config.yaml
activation: "swiglu"
moe_layers: [0, 1, 2, 3, 4, 5, 6, 7, 8, 9, 10, 11, 12]
router_score: "softmax"
normalize_top_k: false
balance_bias: false
n_head: 2
head_dim: 64
warmup_steps: 200
Below are experts of layer 3 (counted from 0) of a mixture-of-experts language model. Rows are named router (the router's row for the expert), gate (a neuron's input weights, with its number), up (a neuron's input weights, with its number) and show model dimensions 0-127. Each number is 500 + 40 x the weight over its row's rms, rounded and kept within 0 to 999. Numbers have three digits each.
After each expert's rows: a language model's description of what the expert responds to. This comes from a sample of Wikipedia text that the model never trained on.

# expert 17
router:484538521600521452554542409581483536447471520547502432587474502462487518449573526526485536472543547522445531539466458497571568448484497450452511502571561444489491526498480540530544499486512557548460513547499517478528530491481502527478522455489532566437495461452554528478568435508506478497544508484567519519427545518538515566574528492534484501494526516513481509437515530486486576448514
gate0:522452484515585593521502469486498470543456509482521522485569564594569548533466506495555483542512460463465497487507503521533475560499368426505502467443479488506555436468465461495515505587592509509513504468552456537494444526528547416526513551499550437514528541509522462562486555509542498536513500479448421520519510507481477491489464489514526505487557514491555515450481462477439523554538
up0:598493494491447527497458528451502462566515573550459536503493475520500541494497478500526458494498498428497520427506544457495464618506556546494490514476497501509585478491504519437494549493515490455473484462520468617454443488500476443492539536487475474477491533492487546520538551567490506513438484523563491546507576504480434437498449591518489462490597408486500494578523490467482455491513
gate1:478529501467504468529504478520486526568566551461458432500498487525506486497498425543492450528499454512472572562494509541593486466497473431503504496459566456479504479514471441495455524516420565526474523511559479408517508586536522469420516500461494466499624492564527480479569512504501465466536448442506489432536479470522482453494468503581490521491537469485530457518594469543512438531497
up1:498474498517489475573471494498536477523542517505517462509440415539432513480495503448495480550463498538476517530515426447524519534489547515528476482478527503478550467507442416534467530519507484504437474532626492411467515579464550488543443598426497495545565536523497497468555482576489481475445483551432507386503428462504520515540460525551507467509511462491512523523550458519509521510464
gate2:486521520538489479454433457573451499483537503540473433493505468482430546452484544546523440475448507504444497458547449514546458533534508443518495479502505453524553495557449468469469548511495546535460514472510503500493523535529540417422471464479506473486449536555497516433520491497577520417483490554441484485434450396569447535427541484557551473525519443442480532544480486516530482438531
up2:472537561495529450469456433406510493490518542505511464462509517441524544541513526485499501527529547526414501475499610515512548435522485528500508454573496382507442466505493556523489516509574440572483524512519431450489509538512505474419499425524548455507529480484516539482499514480505601532479493534533511459415481494456525430467549551500495485562505458495495548522531561493522540449498
Description: Structure and function words. Most general tokens, especially section-heading equals signs, paragraph breaks, table pipes and line ends, the, and sentence-final periods.

# expert 37
router:563494465560497512473438446509535537553542520433476525475560500469542560546472533410485514462557485515464505468472474544428562503474501449400539539519452500506546497477482505423508522512545460426467502519511486468524432491492488517519576504438481474464469503478447490533542613458503520550486533488486509517603492518495503487554462478500499547478448416550503439442452459480564501483514
gate0:491475512509478526484537519510455442469492424445555509496490508497431535459513480551564403541456395411481522489523509459576393493518479452538445555455466530473537466470479465479476533526448475488522472383435495499499474554565533493445479445593527495519483557524476523467493512544447517473551486500510511475524472535550457524414524539507493475528490484510472513496456458483505504466550
up0:536509436536554497491527504419427573520524487476450555566556456573483534537485526446478468517504525421484561507436437567454506472517450524492530556596560469462391528509500539518519502478492489452548586472520522487535560548470451514490464531490506512480486532486539561488554497512485560521490490520529556501572475506537429524534521494479513492436505502516510472566554488465475446539461
gate1:486497510530476492503542542566433520453552459503509515508484503532448483403453475602563399564462427518487577468475536493533417491521446537471461555501445506545491471515496459467540474472469531557486538476466480560543493515535502476477576516540549546532521493458513562433447475531492521512512528552568482514468530429479444476477519548511539430512547503439490475480514529529507469451560
up1:504516512478510428466451557526492520526567476402542495501463437514528551446523498480507499419391512534599522455475544515489458517478482583495507559485498563468527465478469483493499443488491487538555460490441435461523505491527539545482540476433541478482464518526444453522494472519489446425500452498538503489475540471462475614495415526503473491461479498577466527569462453464506491539526
gate2:513522498470590493430497563543486513424500528472530514505521562522468500501453513536541502529471476487481532538574524494502521530459541450443467493502504433481496523499498526512454473566453535514480561481463472564402505543491538498531482461553499566516543415568487463463422557565440568532562455512521459468451463496547488503466457534504413482555528497420548545511520529496433536496541
up2:536480566509554503521488429521469533513566472518495538475470406566548548503507507482498546495535503510537462474511507461498523517529424497511526529502448474519521494519487455506500506469491484481510477550520516488516497497482552506440512534562473541515508552489474591528422499464549539555514485461491486578664509468364554428500540490472486492521539520537489382509538511532494475542472
Description: Table pipes and word starts. Table pipes, paragraph breaks and list dashes, plus word starts like cal-endar, Pre-cise, and nouns like game, story, brother.

# expert 6
router:564494462557496513472438444508536537553542519434476526475559501468541561546474532410488515461559485515465504467472476544431564500473499451401539538519452500505545496477483505422508523512545459425469503517513487467523430488491487516518576503438481478467467503479449489533543614457506519547488531487488510518604492516497501487552460477500496544480447415551504439441452461481565500481515
gate0:456501496506533485502558506452482452383587469530519495475513457573501482527442480536445419593445443427426513536523470489470434552457466464450439491481512454531494523491477549478492473528486550547477561487493448506468448486527473460516475518544554546513510524529487486493433421491503507523536446469522489532495513484448450472485606527525513439509521493458578515482526539537529501440458
up0:479486476486504528522503493542441450524555537583498546501418557541523491560557499472470527494559453505502547412479514448492493428464495482411537545520465552443484510501444465524567494471470511480417487524483409594482527462508479521533483451526473483447509512519439554524484549460406489528498517440554500479494472422504553494498580441522528532467519474491514508509508471490496409450501
gate1:543493542519435476516477484521476477492473500488485479442487479553423503419500509578493465546477523598544550481566469419527468430461534444518482472514495484537440496460511480491543439435488475530419553499562504543540468538506460467443500470492554519558510482489461560418498491520481529559491511502593472535524498490551472491485529569508445456589541475409477510530511548542523511470478
up1:429478452476465443507481520478455496468568480514525535516486463516480451432414463603497467461553523513516520453471530517544500539441587488455480521410503506474529500483413467519470456550463452462550503478584571447533505464485559484502409519510481553504464430521466458486486439524534465513490512534464487489510480629460519526419516496518552497505497497505471475517476500490462475478553
gate2:508544525494490531487466408496455434465522492503453519460422486524462551495463561531454509471523473527405457460553499446508485524483486514476463497499454498450489476535479455582573578606475532534485483465536525520537436515527472488524530474492590477498450491534475424476471513480470425537465501489519601526508520497465548453494482425494547503554506537476550562498581531541486479481557
up2:506549564520462486507482421453461545542522513380458592513480488513532460554581482579519522512525480475465456481452446500476478509467578464507478479436519437534473531512477537439463504427473497472544532526478541505530482454451592512498404523510465542531522508488489468496519529490407529499519513505513467549453497569439505518527597517548496479446520496459453506434509531514478478471519
Description: Numbers, dates, commas. Digits starting numbers in dates, scores and asteroid tables (2001, March 29, 55'), plus list commas and word openings like se, thir.

# expert 25
router:563494461558496512475439443510535538552542520433477525476558503469542560543474532408488516460560485515463503468471476544430562499472500451400538535518453501504545495475484504422507522513546462426468502516513487467524430491494486514517577501438479478469467501478450486533542617457506520548489530487489510518603492516496502488552463478500496544480446416551504437441453461480565501481515
gate0:459480509499517545578553511508453530469576522527477467465440509430476422564475516586568477522497575429596502488492545511502411515515566489502512475449547472512526469524560535446410507600522533485495492479523569467504506517515447434469505496482493471532525525491469542491520463504498478512564466497538479586492470499526459530511533512525560511421513435542573487559508486543509504503476
up0:511446494526457470488498520547550474542480591528505517495506461509497529493519529500474471513515559518451540498494412529566454543476482557495502423557545512473511471479590483583470478528478583526493528491444456457461507477546470504492616569532501500487428564466530542503470507475418457430496464512510493448527461472496498510534404491495553448429513499579520513567545514491498534530552
gate1:458514535502473487493547578558442507470491486559563488557508468577474518427477513588576461578469454491479537499413523433518476500465523513429470566429529500543452563490497572520470538516486509561449488454480472463488516519497553529484504518579498529508568509538571512475474460497491492480472573459543487464523552537476434520507529573521459468527586474487470466460542542507489500483501
up1:480475455498462522532521419465503481479541479502505458513476548542513482436396446500565459509466535490576479572422575501537532473453556506519497524474485527498442526546463447493491548410496417471511497507518511486521452555530458520605500545531496471448474528485457451503517518463518440537464508490474446425546520440465558434482484495505472505460463610473495431513500525466494526519517
gate2:493509541557518465539507507517443511425514544497497480496506507534454469425463513570516409565428472512503532514468515464552389447447553491507413478449510422519495461465497521482516475541432521553502560442503484509539498515534538524451535500521517582552504483541482474436441467538459428501469477487541508478486535505505440501469542554542492420542551483428473518453519510511485465414493
up2:491483538506457457476526387438419506463499430450495457569494599515493507496461506449542502504536471525498507492544483439484501498542489439552510518486480484487535474551542504488543530554509477500562454501537495448432414559480540507504480599435461529464466520491490540524438426490460499509461529462531505472513515563432516479420507507492519493532439496572510527453455512525487528564590
Description: Commas, articles, word stems. Commas, the, of, and word-start pieces like cl, ext, rec, cons, plus single digits in census tables, catalogue numbers and team lists.

# expert 11
router:565492462559496511470437444507536537553543519434475525474562501469542561546475531410487515462556485515464504468472476543429562503476500452401540535519453500505547497476482504422509523511546458426469501517511486469523432490492488514518576502438480478465467505478448489534543615458506519547486533487487511516603491514495503486554462479499498544478448417549505439442450461481566499480515
gate0:494521549535499479459535482540474401495513514516503522460448484472493467546472495573556468499473536471512453427466488457524463517438496591541484521485501483456467542522520492466481494564447537504465483493463540530522478596545495538432502491577549460529524522530474617495434548477473446525574471474477469479553432475551449440486506459546421479493537517477503459542572500459480474422508
up0:525523500500478500434537535487575468490511448503493466483579528518481486593433477434559500533441499447493523529467504486448494557467497390560478504447488472538551503515502572469485531449504501487545475459469540488543557372416541519532490466531451476558460528455505492489518457532411456468448480501490541480585538495466468458511533518495460494515479513545500562523502416482489470538491
gate1:450530579446433507481570521551441474465463495443593471516609491492434470461486499566476422540491450471511516510455448473527462540459534465516472432500519475491380453483534508468544527577476435495533494477508444514522457460498537515463484528518546550555507479568445521506482440477458462545529447470516467478462533484519457479531520479508456488487449514443524563469517482510484562497506
up1:455549496582555527533423477482502487451532505558461531450454437526525502457529509470533497500494511535492564552554471509525510502521529506499540489587478442460532507544446517557518507556496547536518534476546454573515491513389432473485555513530526493529557481541431464499513480547570500489502507555513466490521625501456556492491464490452576500545577430438537474508507480455486494467495
gate2:471541536497512423480502512530455482451528496513487478480450474473435507507478492584532424588503434521435548471460486467526399443454508535490414483463525466515503504536483561475512515506422518575448498426528490543500508543525570513456508478504555556584534547547544490413489478507445486505527483526527545529488523524515428479487516544548514471529593512461494499508553547564493494449500
up2:510450577558442461490511565542425505504528501489571541442434451482485547554542437474484471434432553527536441506484525491528466530458474520467480541535515502422448512430570532523490415462521525498523501486542454442506531442501471535503483505525565551545507502444404564489497473527513496531520459520520463569522482463494456503520468485517520513451504426495504487484482518552574593472520
Description: Line ends and table rows. Line breaks and pipe-plus-newline ending table rows or list items, plus copulas is/was and nouns like government, post, Department.

# expert 0
router:564493463556497512473438444507535536554542519433476528475558502467540561546474532409486515462557484513463505468469477543430565500474502449402541536518453500503546494474484505419509524513542462428466503518513485466523428490493488516516576503440479478467468503478447491533541617457506520549485533488487509519603492517498502488551461478498495544480447418548502438442451464481565500480514
gate0:482494527429488472537541507522437468480509421466520466484508473540504580411517528532447455530475537453526431518507486520524411499484479554514490548409512525561518457509504498529484470520490495471446473406517565423574472504474545477485553479588472506555462474495504477488548518492475567531527432569514432442531482502501466531460513569552496497529488492447439583509503515498456504461443
up0:450480477451385409516501460455541427462508447506506462554593476565500495425482471489486491540462537592401415537498529534450497467517547483495515520445420541518488475421463522479500431420519458455505523533515481500476503480557529511498449519439541525432514518490524560490547457473511478515571518551471472465496493517490488555502488478504508479493539495517532546511570512473544523495532
gate1:459504505523521524507501522483421494443430571519589486501497463556479533445455504544581461550429531548491534499487474467555422461489449511509408508517447477498488504494518522514475471478437537574482496449533426533572483566510520473468514577530517569550485549552494481472405521491468483473505462462584463551486544460493466461531495572539475490477538526451508537464521553500461506467498
up1:442542546538503525546492543508541500498503520520481519430423516516487507519481458457491508485511560525492524551525452506480486484502448503415526571495548446506473562533520493522493520489514565494515569536474530467535495491515439521518521639514499516591498486527506523458496508492499504547500435431489576521505526450449549539526478467435572486441555577467459480485574606503493536479588
gate2:484475580441518416521496491540501506482504490480525475545498447468455524497513466531542464545474454520467513461447529463490481437525527489437491464461522495524496490471521536436478416478447533551433515444551444541555532465521442468470477462460610513578511517451532568419512514507475528555514541525535465552446524552435490466474537543524531502579569532486516555463587513530540489496481
up2:520450533567566466427500491442465527478530501508459507544486486507503538529496468573486529477442531488549506434518397460441437507491575567479511473445559536521452436434504556483420510512516545489501437484553451570496469477534535515532515500514566477489474512451491512494478485498477531466511530485471469555529562609471425541523546537468566537471520585488517510527478528517469548465463
Description: Mixed list and number pieces. Commas, digits and connectors in lists of names, titles and dates, such as Ministry in officer listings, year digits, ampersands.

# expert 35
router:480500510554534495523471534488510453498493403509490473532484587469447486516520466591532493488437448470543510508487488541529434567511443466525513472445520441472537511486446526505474501489527497544561444423445512539519491550548535487560451523557482471526498490500537519496516429548594497519538500480505483433448425486472495499512441506510462400586551519466517592545524487544484517565541
gate0:537479538512580480437470450559540476580445505528560513459506485508562524523572536429549437486483492482466445491542476530509472437450531454471525500488532528544451478477523525518549547516426562464433460466493452494478547472538511469493563511532482482597506505546441490468449490483500434516537497483512496521509539493528493419546512497639508455514571491503491458517499512467585472513469
up0:427469467536465457481486531451448530482455469524462465595524508496442474543456519543500522409505514512535544489545525475538609515565426415444535529475549468421577480512464435536480432567485507511511526492507465490490504463489514466560480534527494513500510505469443542526494464518516523458509490511491511556516449527518430539462477537496452492527564480472446442443496491494462618510538
gate1:438474533552419483472421532532520552491465427475505585499510512502579487475525444489578537519502465523480499496579487484521477485513465486450557467490501458470503483423518454519488467527520509512515489516582534512494540530524498473508568524578581538488453554489534501532531473504510527497461534474453597495513518472505490433444469550558486596484572550486569477445490550507518516404520
up1:543484539539483469537509541444530484493471531561539620497590439481498427500499529455506482492494481448476475520522466513414560543522526518487460480513498404519524511626518496494490527512545568518496513483516437504451553456595534511472538517452487491551426484508444458454437420484517456538456554468472504503551511534490467509573495501469543492481467482533484473497510548519530533425497
gate2:468524410448506503491510506515420503486517538533483457449540503458492422529552527488573509526494400526438502381503459510514503489474527498571522498501570432535487473467524527449484461376465534529540502526506562495529466510585482544476466502505499501616510454466445531515450547548518452489526442515497495498497455514489457493528491466515527518449575516442519531527455540479458530490524
up2:502472457496536512487438484502497442495446469512521448513488486499420447529457454485459524533466521461497526506520437490605489511451444502532461514575558544549573519545521460528545530429473512484481444542551507523527437455438530570521541514501418499398436461518476482527506532493493499518518489439460425506528480390522576473440492500506488482543480469498503533424510476530546486481558
Description: Verb and suffix endings. Verb endings and suffixes like ing, ed, ates, ects completing verbs after stems such as st, conf, aff, cle.

# expert 33
router:565493463557494513473437442506536538552543520434475527474561501467542560547473531410486515463561483515462505468472478541430562502474500452406542535518457499505547496476480503421509522513544462427468501516514484468523432490493488513519575504440481476467468505477447490535543619458506520548487534486487510519603491512496502486553459480500496544479447416550503439440450462480565500481517
gate0:500425549514450451469501491469481628505500591500602574551526544506519504511564528460488477535536538544529514480485587473541436471459509544476475526473505460509587456552531529510519533483418520513547524472461480452439455502490490500483428509477526517457474535476508517498481442536492508470535574489468483494491488487558493480454513530524536517571486516482442448471494544540509624496465
up0:443498471520506537563525525572470485443497503494454581503515497511501519562525518527404514475507498531446480533522484544445523470518457426506548591552507430502550544464496494544533465494514442475457514531432460546487445496500559516507475468496520600456536525466517459497452544534520488530466578458479553478494419473481480541560532504498573520501537538508514479384534499430518448447523
gate1:447526477508529400498576512553439478457460518486548513509524519530434512457494478533561404591465452511480499572543496449523420454438506552459458508540542467496517539472511548530508494509437516527489499454492511526552549542562525499477529467492513580515487506568453506440410466502458487506524491494533514470501496510490418529474527543536460418490546500418494437510535509481535503435463
up1:535483493424544548508491475446534583567504528569474464614578591531490431480545486506483483496537488544496472538471608471409489529515539519498489533448565512502499528459478600518511473448550438468517504484464433520475487511501487452550540496530505441472531523448509483497501550517512516471518497530481567463519525507482513516495483558528568488556523480542572497461501506571571497471501
gate2:535473537443489439482546539560579482361514523528446420417443448502496477528528497486518491480577486513531535543448506493483526459498504533524464479491494484465503542574462594492527511452479575501500503509514507518558520453509477554461527427485526569541497561526464420473454557515537508442578529584495458495477490481553480463501533513492506473489515498507533519530456548458551544482456
up2:450569535511549549487509529458453475612487526503505438430561580491543541463433526462508530464430525460558497472546470528529473473476487415555518503512496428474453421419431478550526481506510484484487543437529497535444433471489474451535444547522487495443559499502443522527558514412472499533558477534480484558460481474502498533507494551506499481544498460463526453478508524507502478445477
Description: Name pieces, parentheses, years. Opening parentheses, year digits in prose, and syllables inside names or words after a first part, such as Min-er, San-je, Inf-irmary.

# expert 32
router:564494463556496511471438446506534539553544520433476527476561503468541560546474531409486514461558485513464502468470476544431563503475500452400540535519453500505545497474482504421508523512545459426468503516513485470522430489492488515519576503439480477466469504479447489533542616455504520549486534487486510516603491517497505488553462479500496544479448416551505439443451461480564501481514
gate0:494443474497453519492518565502494567494433489431533487499534433441487434437426466545493477570505452528475514487463512486494464430509553455555456482534524446569489521442514639497494447517461493456468580471482484505515533516442447498509487498516542587511543541505418464455513469536478547519509486503570561482450466518430503543518468506518484425460516452475531511468484513497515468533453
up0:522519491528469512511478483507419473496523519517477512492475503446540531517510439482535521476501545507552534514553375498489510539502558542526480498618500527484528417542479465446493583516473485532544502537481472506453421500548504424475471489530517475460431536512512483488530547534547480564517530580506506542472449503656469542516463488452553523459478473481498425482502459469559526533518
gate1:522465537504479493505526554503430495450537534493555480521461544537474494461451472582558440555494465492457520513462529485524436480471527479473430532475527455491484526530558535491482519531422527562479523440540469546577573545516506508463533475533580543539469483559501461430446542521485480493506465518518530470549476508555455480470506535541461466582566540395562490508574563447515507466483
up1:493481558477460526431535428490493464484448509438560507568435566513529533515523444504486508524451475516476500464537463495514492482498489481507488560480509518434479469469521530580509575511515460488557519507476521535551473594448510561511556534480519511492395516583443502508489481445529464416486536416474449402534542590491473469536479530533435491498505508462559525531540513515489526510561
gate2:558537545427455439532554532528524490497514500478484544457484471483557565481450530513496411477442509537424466551498440472471472510506513483510500457472546465425539536511441533568445510529432462497474519477495470518564544468504510606474505465489476490576524547501457515471472468502500537490498552502550507553543487465525514427476520534488425417552547499472423593426494500519542513503485
up2:530465505506538456548531412504461480501502487585537498498553508536530476542540456546494508540478520446453517513472534508478517475487476444450490548466564495506534479404476512460494593487560544495482489518491495441546532510476555466436476497514518478445469543423603445485484468472546577477547466476496503429453482480608479588469464490467527526509508478530557487456519573484516425483539
Description: Leading year digit. The first digit 1 or 19 starting a year or number after a space, e.g. 1973, b. 1956, plus which, North, east.

# expert 29
router:565492462557493513473438445508536537552543519432475526474561502469541561546476533410487514460558486514464505468473477543430562502476500449401540536518449498505546497476481504421507523513545459426468502516512486469523431489493487515519575504439481477466469504478448489534543617456505521548488531486487512518604492516496502488552462480499497544481448417550504439441452462482565500482514
gate0:475468540513440490513500507483408490446473471479491565465442575531479480526512463538597476542514440541478561467529439467526511441438463490525456517409537516526445509489463474524505540529436493534500525474532466527528506504492575490530518571557517474489458543541476543425491464452409509497551465569490511489473475543437490507433549507569435499524523464454488477406522488469490453454497
up0:489456567508470574522548500474481540502448526477502525503516555488443477456493518549546539481470423522554527553500484491491485483488415490442467594374556417487458475498516528538459534461485482438520489487489466499533493514441480532436475560471493532483495537491463520477448560528500548521470521531527440450526496451502530560466452576518434507589484446464461536399514494523482483534519
gate1:527473575454432489459503601537517434468533490500482505522427477441442565498520469536563454487449474482562503458528519506524463478459551435472523463500485544545545580548515520418489496542415501520511519503507499511459517512541529489539423581516522559526478528525515476490493517519445512551558516548504483474515490481441538453490568461514487471502518488450610504452516515428512502464409
up1:451474507509528489478495506518542537501518481608450455484450469508469496506537523482486538492511515542596550505528564537501487453486388487531520529546555538584545491515473445464498490555619491489549539511496449414491495499559501523423521451470498485526538524548518474502473534504539469511515577484557555547471523434522499484535491525513528520605467554478526445498428449508470527536540
gate2:563542555476509532509514522506477495504507524476518559426523415552452456491457486595573480469446462500539465478467523479576491486531443564379491529475570457487481506470547503573489523505463539512472541410441448422510495477462560450484574515551476505557474472499561486505420508524481505555547488554498501552532481501515459542503499555520501542532538534512480531517564499530470534508472
up2:478587440565542516486535497476493442499489465514524483597490559577482514470463434487523516520482526400448514527437438466459508508485481522523511551551467512498506550515515535600455524466538504478483459531536449500487492501499520538465442514542575505518489590554522536519511606468494520540439520455500497410534567497571489526515501499429505467477465467503542544472482556477464434491497
Description: Year-starting digits. Digits 1 and 2 starting years in date ranges and tables, as in 1973, 2022, 1924, plus word-start pieces like con, dec.

# expert 23
router:500480517571474452462472543547471535534553491416462529533489498537502510502450493479474416487475512503536545539473463498535527464462540509439446484544530585451544496483536501558466521570400540445453513521535530546494465433443541450474555509527481449455497557586418481454429461521454484492460518479503498537478557563557469487524507580488476509474509499513490399528456514501485477536492
gate0:423472492441542472550528496474600462543466441502517527489482500460467487444464450537480465595501474547468524503442521531490528469403433451479506445513540476548438510538556524473519503514431533494512550581477440558450485567465480527420489501467560537577485485519438478503574468538560528525526536521465509567572515519535518479486499549521517461492494518467472473507509429513527534529489
up0:476477461512465464447514546482478500451472523527538474591504521480503524485507442545478446448487560528521435582456478549531469459504515415524515411460487502427571516513463493544518598507514474521543558489422475506459503541541492422538489532562401492448493588486490499543534495438453482481507539473519539543537484523498439414519511535504485475543494507564521456450531471522529502517458
gate1:558505516490484433511522443573491569494548552527468497510513462447528578498514480469553527452470406449485532511479493488489522430491533446418474532515600504471540488584570590525440496563467484464475523522515546450454544514498516517554510501482470506490504479572516491487436524415454494496514466476553421469518590466483455459467481490480510455470540504520443470504532497462463564484515
up1:523481480475503511536496541470525557493459559540493503506501574547495466508420450542447455546450495542468552448472608459593482511499490472529551508473496467513444493516520442449478462501508543497485583551499531500480488495529565516515438501492487514548496524582431523510495451440402542449546512579555419470496455467545483512525454557478488484539494496485529528547478502493496532611509
gate2:468460495552512497563486499560512566475589534475519452487532509445466524429489562540628507496458451580501518505481621514523451494506542557497418516559517475515494483410461546563512508509473516537523500492508463514500557465499492495492528532547498506488537447503503540495485521546516417454524439547478503516491540494551502516470524449577552462457507511527585513497514556491486473550434
up2:510462505487419444444483412536521512530374423517526521520507466539472501513535483505502496534529543480464495502491556471420534526513536514481538553420526493505468519557551498455533473497501491498506493469473461421572493537579573534513522510431490518500464487440519513503531543474438487511516570453470515486582542488511482386503579512470572517470464548473471503573531493474484542465509
Description: Inner pieces of long words. Middle and final word pieces of long technical or foreign words and names, such as cortic-ost-eroid, excell-ent, refuge-es, Zupanc-ic.

# expert 2
router:566494465558497511472440442508535538552545519435477526475559504469542561545477532408486513461559485513464505468472476542430560505474502450402540538518454499507545494475481504419508524513545459425466504516514486466524431491495487514519574502439481478467467503480448490533541618457504518549489530488486512517602492513495503486554459479499497545480447417549504440441451460480565500482514
gate0:484535469527486482512524564480471473474485529515566497537517506514466505434499435535563423561480440476452550451529481475513460408478538536444452550456500442519483540500515519545510467517415567541448483428496517502481522616474545519501466457526525543458499508426529499468468552491455486425524571504489494512489549545542452521453516554565472474486508528436487518506593564496476517449526
up0:511468469502492548545458466565417503473529549568448504493406493519518445496557511482512520565585499470497558489435483503566496467545569576486467534462515503483471480492437532596505544515460488572444528468441508508467454483513496473509574527524505471496466518467444458504521396485506493497531484546534450498433538549399460521514545487497503505558474486519455458519476481522555426492497
gate1:500499550496446544481532458570519451501474525516514444507485481509458504483422436553536491473538513520499542530470480444526448492472542445469481463463457485509506516480510511525489410542458528551457526495487430491566507510424479480424523466451564456582511506519471492437446527478558509529524513560537487496519534544537506535476463580469481418562550464446501552561492574575549473440564
up1:508502493534485585493464483490486529471596452451485487538544474506473551444551472499524491508527433499467520522516527474486520505550506442434453461542486436481481540495492457586499499549416489510482473501482473391490503467406511410550418497472485524554487551485483407500493486543548479526374474521568482488449499492431514513524523475487475513503481559488541535531498522516551494433531
gate2:565473497511535464546579519478496542468620504476533480482494491445486532485507575537587480524538543532577533545473456512519471498468497454596447476495453493478484460529440519438520525543456467473459504454480536602470466477514562478479496436509513532474565512477536562506435493482512421502533542478526466476505456460476465514451517515513474469566536437443519459563453431499518496455502
up2:591506483554488529475527583562563507503500508422538486541472517517504449618473497495560546504507465491544575465576454544458473536456488468544520556563422549450466464464486533533498511587560520459512538527467469436520507520541458448531480461494546502427421506473523537505497496486442454537460512506522530475518490437476476515536470470495531533476485560505522503523464532524480535528592
Description: Year and table digits. Digits completing years and numbers in lists and tables, such as 202-5, 19-55, vote counts, zero cells.

# expert 14
router:517533455550499453485509576457496529518523513486491451566488545554522518488470463546462451478450514534525532519468483459534430530542518552450516448507553585477542523467480495507466531589484482507538497431467561556449541541470532425529529498534507551478477501595492482452447452533510502476458500525495477550427488496525527478538425584548523425554541547465491524559457522461442501533428
gate0:494503478512482436494463506549512496432559531520582488562459506493550573555483419572552501498516533550594480492520458483481509483498546509484504483415505528512525452516425499497451519447473494524536564515506485504468508496458568533498493421514496551493462509551465559417452479490503409531530466558511536523528531502444458480471465479586518468451432499460517502449536390509512544495468
up0:504479555387498544511459453536460494545525495525498457461616518528530544500527483465506483491517455503489552403447474584467451514492519511521488526455497462465474495582533412497536492516584477502581498553501516444586500530561454485498522512502555503430501488414602491505537533533495555571491450473544475531496452551535515533491493475510540494537534449468520508492485494497527454520486
gate1:482558440464418449584436524489527563520542530503556491488477496417446468488524512496518511529492493560432457517498521490583464511500535492491446498525565551490408491493557478520455438507487549524466493409478529466521529495533465528530491487537482473596480487528518508503420506506490470535520423452530424453467444484526496456517507491468464483479482477527473548514476550521432528466623
up1:472515581454478517488522519435517514524464525509551509519440490471509474566516460472481493503493469462468510471570516477542541487497534438534500491543568487537475455491520530463446428552477469547584470516588501535464469545494537472474560481486513492569513473517522390527415518540490506525563534477475406563499446512473447496460596636478524503505520485487456499533460545493506500474502
gate2:469551483423489470546470448493478477506556485437466535497563506543493464446426515545507470534457505593415455473433518502545524499493510479446462474483561487485473507512538500459485536543523512480525533563529515583494519535472460431442433433580475524490567474583526452405455515531495522441515539540489496467521519514495524529450486474485500483515477601424558483468464478531479541482494
up2:496441521491540513530439534481555523525468505498505485459518473490448483536576434544559501534513468441513471417558556458501535467446443488521572454487492480563515512505469532443522518462481508551507510504479521483553491527532493533513574567562485470562506495552548539456511474539418541599492471471469596422472458469432535564559548457467508460481468467507431555524502452497477487493515
Description: Derivational word suffixes. Middle and ending pieces of longer Latinate words after prefixes like con, re, ex: complaint, accusing, conservative, representation.

# expert 43
router:564494463557496514471437444508538537554543520432476527474560502468541560548474532410486515461557485515465503467473477542430560501474501450400540536519455501505546496477481503421507521512545461426470501518512486470522430490494490514517577505439479477466469505479446490534544616457504521547486533487486510516603492514496503486554461479498498545480447416550503438441450463481563499482513
gate0:502442471458481438509505530505498552419497530534503470562486483472487552486475417520491492529510473527466489507537413489574494417543563517485427540482528484477431557472516518508504512476490386523449505484515506533554513509512528440513468463508503565516545512428435492489518561494537497569545579484537489530489509470603475502494491522532496495482512575446460410491509493531501545457394
up0:456428559451583492592540503504580502432478441455498494450534459479524467475446485561489530527527497473462492494442506513476504461446474554529500482503554528517434567491500500436487563389498486535446495514504525476501521429460519404503454474520505553508501509489447586481448573504483529520524519473509504532486554431518503513447400493539565530507527509472531541507508530467535507514561
gate1:501571579528523509519491495577473480513454506554554490495432502515450454498403518557576427560490529467502546470439535453551422521425565514490428525470489461489539521510494515463472530448450508580484489434487476514520479484491551426470508547528545534512484448505498458488432471503434484496488530506566512566573533473465486451470541514480499450537579488456513475543531467519479510450527
up1:562467535459484471504495474459487565480475536478431569454520524537431490499442582534493489496496457516533592477508507461475467479504433542531498543427487469470528429562542449520470576505490571508569481498462494512450481483516499479476499520498530526439540474471510442465515508527494506531462587558434520510493534516448546468433454445496386492508463471532504526488495552503468462449605
gate2:513502536469548436470545527517442477415512484488512477443525478542455494467517494580540443572454448546511542488507475484523416458486523523493423515437486465467475463482492582488521482513429566538458497420511485511493541545507554438482489450544533593512496503540498511403487467515473477468542471467481510515477539512487461521413494587567532488520505498442466481475546569510454512437543
up2:460520485519471512433486423507484451500460603474493523495472492497528503450505451505542468478466528455554438460487527485563540529541526540415508441540501483469526451541447536553551482480464484569499510467519499519484526518445430507472530492584470507489541506501469400535550493557483390556554443531482432460464558484551509446483571538457517475477512512470500475561526457451450515489459
Description: Table numbers and pipes. Pipe separators and digits within numbers in vote and statistics tables, such as 5 in 1,153,576, and 0 in 1980s.